python train.py --d_model=384 --n_experts=32 --d_shared_expert=256 --router_cosine_scale=14.0 --head_dim=128 --vocab_size=39348 --norm="rmsnorm" --positions="rope" --rope_base=10000.0 --rope_fraction=1.0 --optimizer="adam_variant" --lr_head=0.0103 --grad_clip=1.0 --batch_tokens=65536 --train_tokens=325700000
Below are experts of layer 8 (counted from 0) of a mixture-of-experts language model. Rows are named router (the router's row for the expert), gate (a neuron's input weights, with its number), up (a neuron's input weights, with its number), down (a neuron's output weights, with its number) and show model dimensions 128-255. Each number is 200 + 40 x the weight over its row's rms, rounded and kept within 0 to 999.
After each expert's rows: "mostly gets" lists some tokens that are sent to it at least half of the time; "comes before" lists some tokens at least twice as common just after its tokens as in all text. This comes from a sample of Wikipedia text that the model never trained on. Tokens count by the router's weight.

# expert 25
router,177,239,214,200,229,188,236,273,185,213,215,241,188,241,205,264,213,214,142,155,262,196,172,268,184,236,144,156,194,170,240,162,209,263,221,268,205,211,236,203,96,134,181,189,162,200,179,206,199,147,233,238,240,233,212,183,226,212,184,242,214,210,121,200,242,216,77,196,209,227,173,198,152,234,128,164,214,208,245,207,254,197,217,201,152,241,264,268,230,168,175,192,170,245,246,196,207,231,207,201,155,207,131,175,259,200,187,127,242,262,83,201,186,190,206,225,163,195,237,112,213,160,228,188,184,235,216,177
gate0,182,246,197,268,267,201,218,190,204,229,249,201,175,200,169,193,218,179,218,187,179,210,177,248,214,170,267,174,176,243,139,104,163,272,264,146,219,192,193,261,247,230,179,240,163,275,219,161,212,158,237,171,143,119,180,187,201,139,203,196,157,176,191,157,214,176,155,178,145,194,167,183,231,297,192,214,218,212,180,237,283,198,185,187,185,160,201,178,192,187,146,204,185,189,187,174,168,273,223,177,191,178,242,182,273,206,210,148,238,231,216,229,202,233,180,223,210,167,116,264,205,162,219,208,231,154,189,185
up0,240,145,208,217,155,150,247,245,162,183,253,207,165,207,201,214,178,261,187,215,159,195,139,139,112,183,264,200,181,215,190,244,197,128,238,280,240,209,224,230,133,210,189,193,202,152,235,263,252,165,221,182,255,207,173,201,184,202,208,229,225,187,224,202,168,252,207,242,260,213,250,182,198,268,168,191,164,222,234,186,141,173,138,246,236,212,206,167,176,181,226,185,212,196,218,189,174,172,251,164,230,229,182,163,219,235,229,253,184,212,179,175,193,142,152,147,191,178,193,113,157,253,199,80,159,196,182,248
down0,168,246,232,141,218,187,228,196,134,178,160,204,223,136,172,183,240,201,199,253,249,170,175,194,154,238,208,189,159,208,194,181,250,204,214,207,154,160,162,173,123,169,210,246,237,265,212,120,272,212,215,204,150,183,203,208,199,127,211,221,215,189,222,212,207,205,156,175,143,166,172,178,149,254,185,159,198,229,250,301,175,106,151,159,175,198,202,29,210,192,233,148,262,159,193,142,203,146,155,180,185,119,180,199,184,322,197,190,174,239,144,265,234,92,182,151,209,218,159,224,236,183,157,204,188,214,213,241
mostly gets: " non", " sub", " un", "×", " mis", "-"
comes before: "1", "0", "2", "year", "3", " •"

# expert 13
router,192,193,207,179,146,122,175,213,187,229,223,135,121,231,231,208,260,178,124,205,208,192,240,244,175,154,199,208,173,257,192,205,200,255,157,197,211,187,157,151,206,189,183,223,218,170,184,166,232,183,115,186,231,198,109,184,194,214,189,271,191,234,268,195,237,228,203,126,154,246,182,191,185,140,214,227,170,236,124,188,214,180,271,185,259,238,235,229,208,187,178,196,146,135,185,205,134,195,272,201,180,221,228,250,219,194,243,245,195,184,213,194,199,193,194,173,207,146,269,209,171,208,250,199,153,201,142,205
gate0,198,210,237,290,183,260,287,266,227,248,224,132,251,162,163,236,186,89,172,228,141,248,198,178,197,227,176,190,212,218,157,156,198,245,199,229,190,161,235,192,202,247,255,223,229,182,264,182,216,186,179,154,288,214,147,151,223,183,182,114,168,180,163,218,254,166,151,172,178,164,218,148,185,204,200,167,188,242,230,235,180,203,192,206,158,189,163,192,188,241,232,186,158,164,233,235,228,173,201,174,160,228,322,145,192,223,158,222,239,226,161,188,162,191,168,179,195,190,209,212,205,159,271,226,144,168,173,152
up0,202,192,160,262,248,245,284,279,197,297,106,171,219,202,86,293,171,154,252,209,213,202,229,204,187,138,175,216,277,189,206,171,180,217,182,219,237,200,264,182,212,240,266,185,256,139,197,222,102,187,186,160,272,183,185,151,288,210,138,269,242,241,143,221,240,184,192,220,204,244,172,212,199,165,224,191,199,211,225,224,190,223,261,141,190,133,191,226,176,176,209,257,227,162,225,211,239,137,168,159,216,136,260,205,166,192,213,229,185,165,182,258,263,142,275,213,234,199,221,176,213,194,177,219,188,230,202,165
down0,210,178,185,252,126,285,223,197,182,185,170,153,193,156,242,173,170,176,190,228,222,273,275,248,207,188,231,247,242,215,261,166,281,219,176,173,269,227,205,160,239,137,229,249,209,188,158,193,229,218,224,237,217,167,249,232,192,212,222,213,163,220,163,214,256,200,170,195,196,215,223,180,240,215,280,209,171,170,161,239,161,172,150,175,187,188,213,184,320,223,217,208,197,233,285,163,164,190,184,277,246,270,172,178,183,245,159,219,256,189,174,236,190,142,235,192,219,158,167,194,142,233,207,253,196,162,200,247
mostly gets: " summer", " ", " winter"
comes before: "1", "2", "3", " interview", " period", " row"

# expert 7
router,237,220,177,251,165,201,224,200,202,210,198,229,169,152,183,208,249,219,200,213,240,235,246,225,260,231,255,196,148,185,190,153,220,223,176,163,215,192,259,209,252,190,170,218,265,190,156,154,272,168,314,176,210,234,206,236,241,165,246,226,215,262,183,271,148,285,275,179,200,164,245,188,225,194,223,122,211,224,206,165,193,241,144,273,183,196,180,154,161,269,174,222,148,188,171,193,201,179,274,255,244,290,258,183,246,191,193,149,231,207,156,178,253,226,191,221,255,164,135,138,225,163,313,182,172,179,225,248
gate0,117,150,243,267,185,320,198,265,169,272,204,164,276,235,150,252,205,116,149,257,266,243,199,223,186,197,277,159,187,250,254,218,225,229,171,230,164,210,202,203,214,243,210,144,227,198,241,209,78,163,138,227,146,225,214,200,217,214,151,185,183,176,225,218,238,237,191,139,133,182,208,212,213,110,235,246,187,258,196,205,129,238,264,236,167,195,177,152,173,84,160,216,221,158,161,169,156,212,86,253,194,184,171,262,225,173,238,150,216,252,183,172,207,194,266,218,190,154,172,204,251,189,155,214,211,174,193,180
up0,182,159,249,219,181,216,232,257,234,183,270,223,173,220,189,183,204,219,234,265,150,234,217,257,193,261,271,136,198,255,255,154,264,284,189,228,166,176,228,214,206,121,166,258,150,228,216,218,193,217,215,196,185,176,163,209,228,253,137,231,183,198,244,206,148,168,227,193,168,135,220,187,141,133,241,264,126,133,211,222,162,250,231,161,204,225,167,155,151,119,202,149,190,205,158,287,209,225,134,268,210,277,219,257,213,194,210,174,172,201,177,195,193,147,259,245,248,187,166,141,135,252,221,130,300,199,139,142
down0,161,184,204,199,211,167,219,178,203,197,176,230,213,262,243,113,186,185,249,161,155,157,219,249,141,158,155,187,133,244,195,153,170,192,208,153,237,201,155,93,189,186,139,219,252,289,238,236,190,200,218,213,190,203,303,136,154,262,204,162,245,232,194,263,180,205,195,263,165,226,208,202,167,185,243,238,254,194,253,226,225,175,252,235,165,150,222,273,273,189,268,255,230,227,160,218,259,150,177,222,316,209,142,197,160,237,212,214,226,165,253,237,205,200,216,204,190,144,201,173,159,245,201,216,227,274,193,237
mostly gets: " he", " she", " who", " They", " they", " well"
comes before: " was", " is", " as", " had", " has", " are"

# expert 24
router,238,181,223,146,142,203,190,201,248,149,158,192,143,229,231,187,133,209,143,160,223,266,168,199,213,145,159,181,152,185,246,189,229,131,153,153,105,146,209,182,183,256,123,168,243,232,229,186,228,226,148,176,162,222,156,169,174,167,248,208,218,207,239,173,264,184,186,189,183,248,179,202,267,188,177,192,234,147,194,243,137,217,215,244,221,274,240,112,249,220,149,196,225,205,196,196,193,246,238,179,181,179,183,230,197,231,247,205,167,200,127,202,270,136,167,235,136,173,256,253,258,200,220,173,174,189,174,244
gate0,221,267,210,233,175,137,218,162,223,274,210,184,207,240,191,196,161,208,240,221,250,138,226,223,175,112,153,233,295,173,268,203,245,168,232,151,189,202,193,193,148,162,225,104,247,252,206,192,209,189,229,247,137,214,217,235,270,165,127,195,222,207,188,193,275,229,200,184,226,107,213,172,175,199,132,280,228,226,148,208,226,264,243,228,166,227,192,156,217,167,265,183,161,236,117,266,247,271,166,185,192,181,151,209,150,162,194,174,201,146,205,256,188,168,183,141,232,183,235,245,245,193,152,194,249,135,177,153
up0,223,202,168,225,285,218,207,308,194,205,147,151,267,268,155,215,188,203,249,189,183,267,223,221,183,191,142,266,252,191,219,201,180,195,267,187,123,158,158,121,162,161,244,172,209,222,147,252,202,156,167,203,179,256,249,226,226,225,131,179,231,258,239,187,233,216,262,238,173,201,259,231,170,240,196,213,143,230,176,176,140,201,208,208,166,203,255,213,243,227,141,276,178,224,251,211,156,179,292,253,233,249,162,168,264,241,218,247,258,129,200,211,92,169,173,230,243,163,164,188,171,211,200,156,270,159,197,228
down0,221,167,189,241,157,178,152,126,147,219,196,191,125,136,174,128,257,131,214,198,207,245,171,136,153,219,248,197,167,221,216,222,182,203,171,219,251,170,255,263,226,171,156,248,274,199,183,176,201,191,245,229,252,181,171,223,244,201,243,219,139,142,207,150,175,149,208,215,203,184,176,203,281,166,199,153,210,219,226,195,148,195,198,226,233,227,154,66,208,204,221,231,268,193,158,172,250,218,182,227,205,261,160,176,298,232,158,160,181,146,181,165,205,176,211,165,250,187,174,299,195,218,249,178,149,182,178,172
mostly gets: "|---|---|---|---|", "|---|---|---|---|---|", "|---|---|---|---|---|---|", "|---|---|---|", "|---|---|", "|---|---|---|---|---|---|---|"
comes before: " ", "\n", " No", " Title", " Date", " Year"

# expert 4
router,226,224,184,210,207,252,169,210,164,136,171,178,261,230,189,187,195,228,221,293,274,242,156,225,191,206,129,215,215,242,115,182,205,181,275,161,263,217,235,176,247,194,172,157,208,154,150,183,250,219,210,120,128,214,154,226,131,245,170,152,177,220,188,193,274,188,231,191,154,207,169,213,260,197,252,120,208,226,180,208,237,201,216,188,187,168,171,186,137,216,193,194,179,301,163,215,239,168,262,190,222,233,232,193,148,191,198,141,155,221,234,219,200,185,196,288,190,137,221,143,241,189,188,177,119,156,253,192
gate0,208,147,266,252,234,198,187,213,184,196,208,272,259,260,182,171,225,198,220,200,213,186,220,168,261,165,216,124,197,199,169,203,199,238,163,247,197,157,208,211,208,207,95,197,253,108,216,187,167,258,221,268,207,138,208,226,178,177,257,265,187,154,181,179,168,176,215,267,130,172,232,193,201,202,231,187,153,266,186,185,204,173,253,196,147,221,191,148,212,134,250,192,309,229,241,179,210,194,244,211,204,190,233,186,266,181,180,191,152,179,235,251,224,116,195,166,238,247,194,168,139,271,223,169,238,202,270,187
up0,196,181,186,212,248,160,197,192,237,217,161,256,264,324,162,225,228,166,193,188,200,219,243,222,140,217,236,130,198,180,210,200,244,203,193,263,181,186,226,148,330,190,147,205,268,149,214,262,251,191,193,175,187,215,271,217,156,161,203,193,219,209,204,122,228,173,182,191,199,185,154,128,188,208,186,251,169,159,208,205,180,172,226,207,162,239,232,137,202,267,179,206,240,209,213,147,244,194,214,282,185,195,203,223,289,185,195,234,261,93,202,186,247,228,274,204,228,205,295,238,209,192,186,173,222,131,231,186
down0,130,211,199,186,252,248,220,212,185,185,204,222,217,227,241,269,209,187,236,248,216,272,244,222,228,275,175,178,263,216,234,261,234,290,144,185,290,156,218,180,200,190,216,209,186,139,174,186,191,177,167,190,175,233,149,163,169,223,193,266,249,180,224,185,235,130,105,200,159,169,189,196,185,184,211,207,158,163,154,236,97,105,122,188,235,208,179,194,264,246,241,181,265,245,217,192,132,117,209,207,245,171,174,175,178,178,212,233,183,222,213,162,182,184,219,223,160,189,151,166,260,207,221,196,219,121,224,195
mostly gets: " Le", " MF", " Van", " FW", " b", " van"
comes before: "9", "8", " (", " as", " was", "'"

# expert 30
router,167,164,233,247,264,140,206,189,189,129,228,132,222,239,230,110,194,280,227,187,241,142,154,241,167,207,226,225,133,175,175,191,211,166,158,207,257,133,239,287,161,231,138,235,141,179,192,300,189,228,169,218,230,191,198,220,259,138,178,137,185,234,189,149,189,232,213,190,192,177,220,185,207,149,165,126,155,201,147,165,253,280,185,211,290,195,239,149,162,143,222,277,228,153,215,109,191,176,226,250,202,168,154,269,217,157,184,222,191,234,118,176,204,260,127,213,218,201,192,170,268,184,207,192,226,249,222,235
gate0,190,139,204,112,235,211,186,196,249,161,212,174,236,252,221,219,265,230,224,215,135,238,185,152,229,172,223,260,235,165,175,223,173,224,220,220,203,254,137,185,135,182,182,223,201,287,204,220,167,226,220,203,199,197,157,215,197,219,106,258,182,191,200,131,187,241,174,204,175,178,221,184,169,239,197,199,212,148,211,106,169,206,185,206,174,148,198,149,219,189,195,210,221,206,190,246,251,201,199,183,173,184,180,259,201,151,114,243,232,201,234,177,232,193,263,239,167,282,160,237,181,168,191,212,232,197,212,216
up0,231,192,165,241,125,189,230,158,140,186,168,225,168,199,185,166,191,266,157,199,238,195,226,182,176,223,219,239,133,279,276,232,205,179,249,145,256,227,215,235,236,86,159,243,202,174,149,193,195,189,219,263,146,233,273,257,226,182,231,195,257,251,197,180,167,114,219,278,185,222,230,201,148,239,153,211,163,247,284,215,126,180,177,193,176,244,272,258,175,154,183,200,190,234,172,215,201,163,148,208,229,271,246,173,221,213,165,157,84,175,194,184,153,177,118,130,260,212,246,194,175,245,173,233,195,200,155,189
down0,139,201,216,173,156,213,209,179,206,148,222,281,206,219,177,166,203,144,216,169,139,165,190,203,128,207,185,212,204,239,185,132,217,312,264,142,173,199,202,183,184,177,267,199,221,200,218,135,173,177,227,248,239,205,232,200,264,170,182,199,217,138,206,230,259,162,166,180,178,110,282,232,215,210,247,185,220,202,200,201,124,219,181,191,125,243,114,218,187,234,147,196,208,217,112,233,159,207,183,200,223,184,222,197,235,188,131,138,187,204,209,147,218,106,264,150,156,203,227,191,198,98,233,212,172,223,220,259
mostly gets: "born", " born", " Massachusetts", " Philippines", " Mexico", " Spain"
comes before: ",", "\n", ".", " |", " in", " and"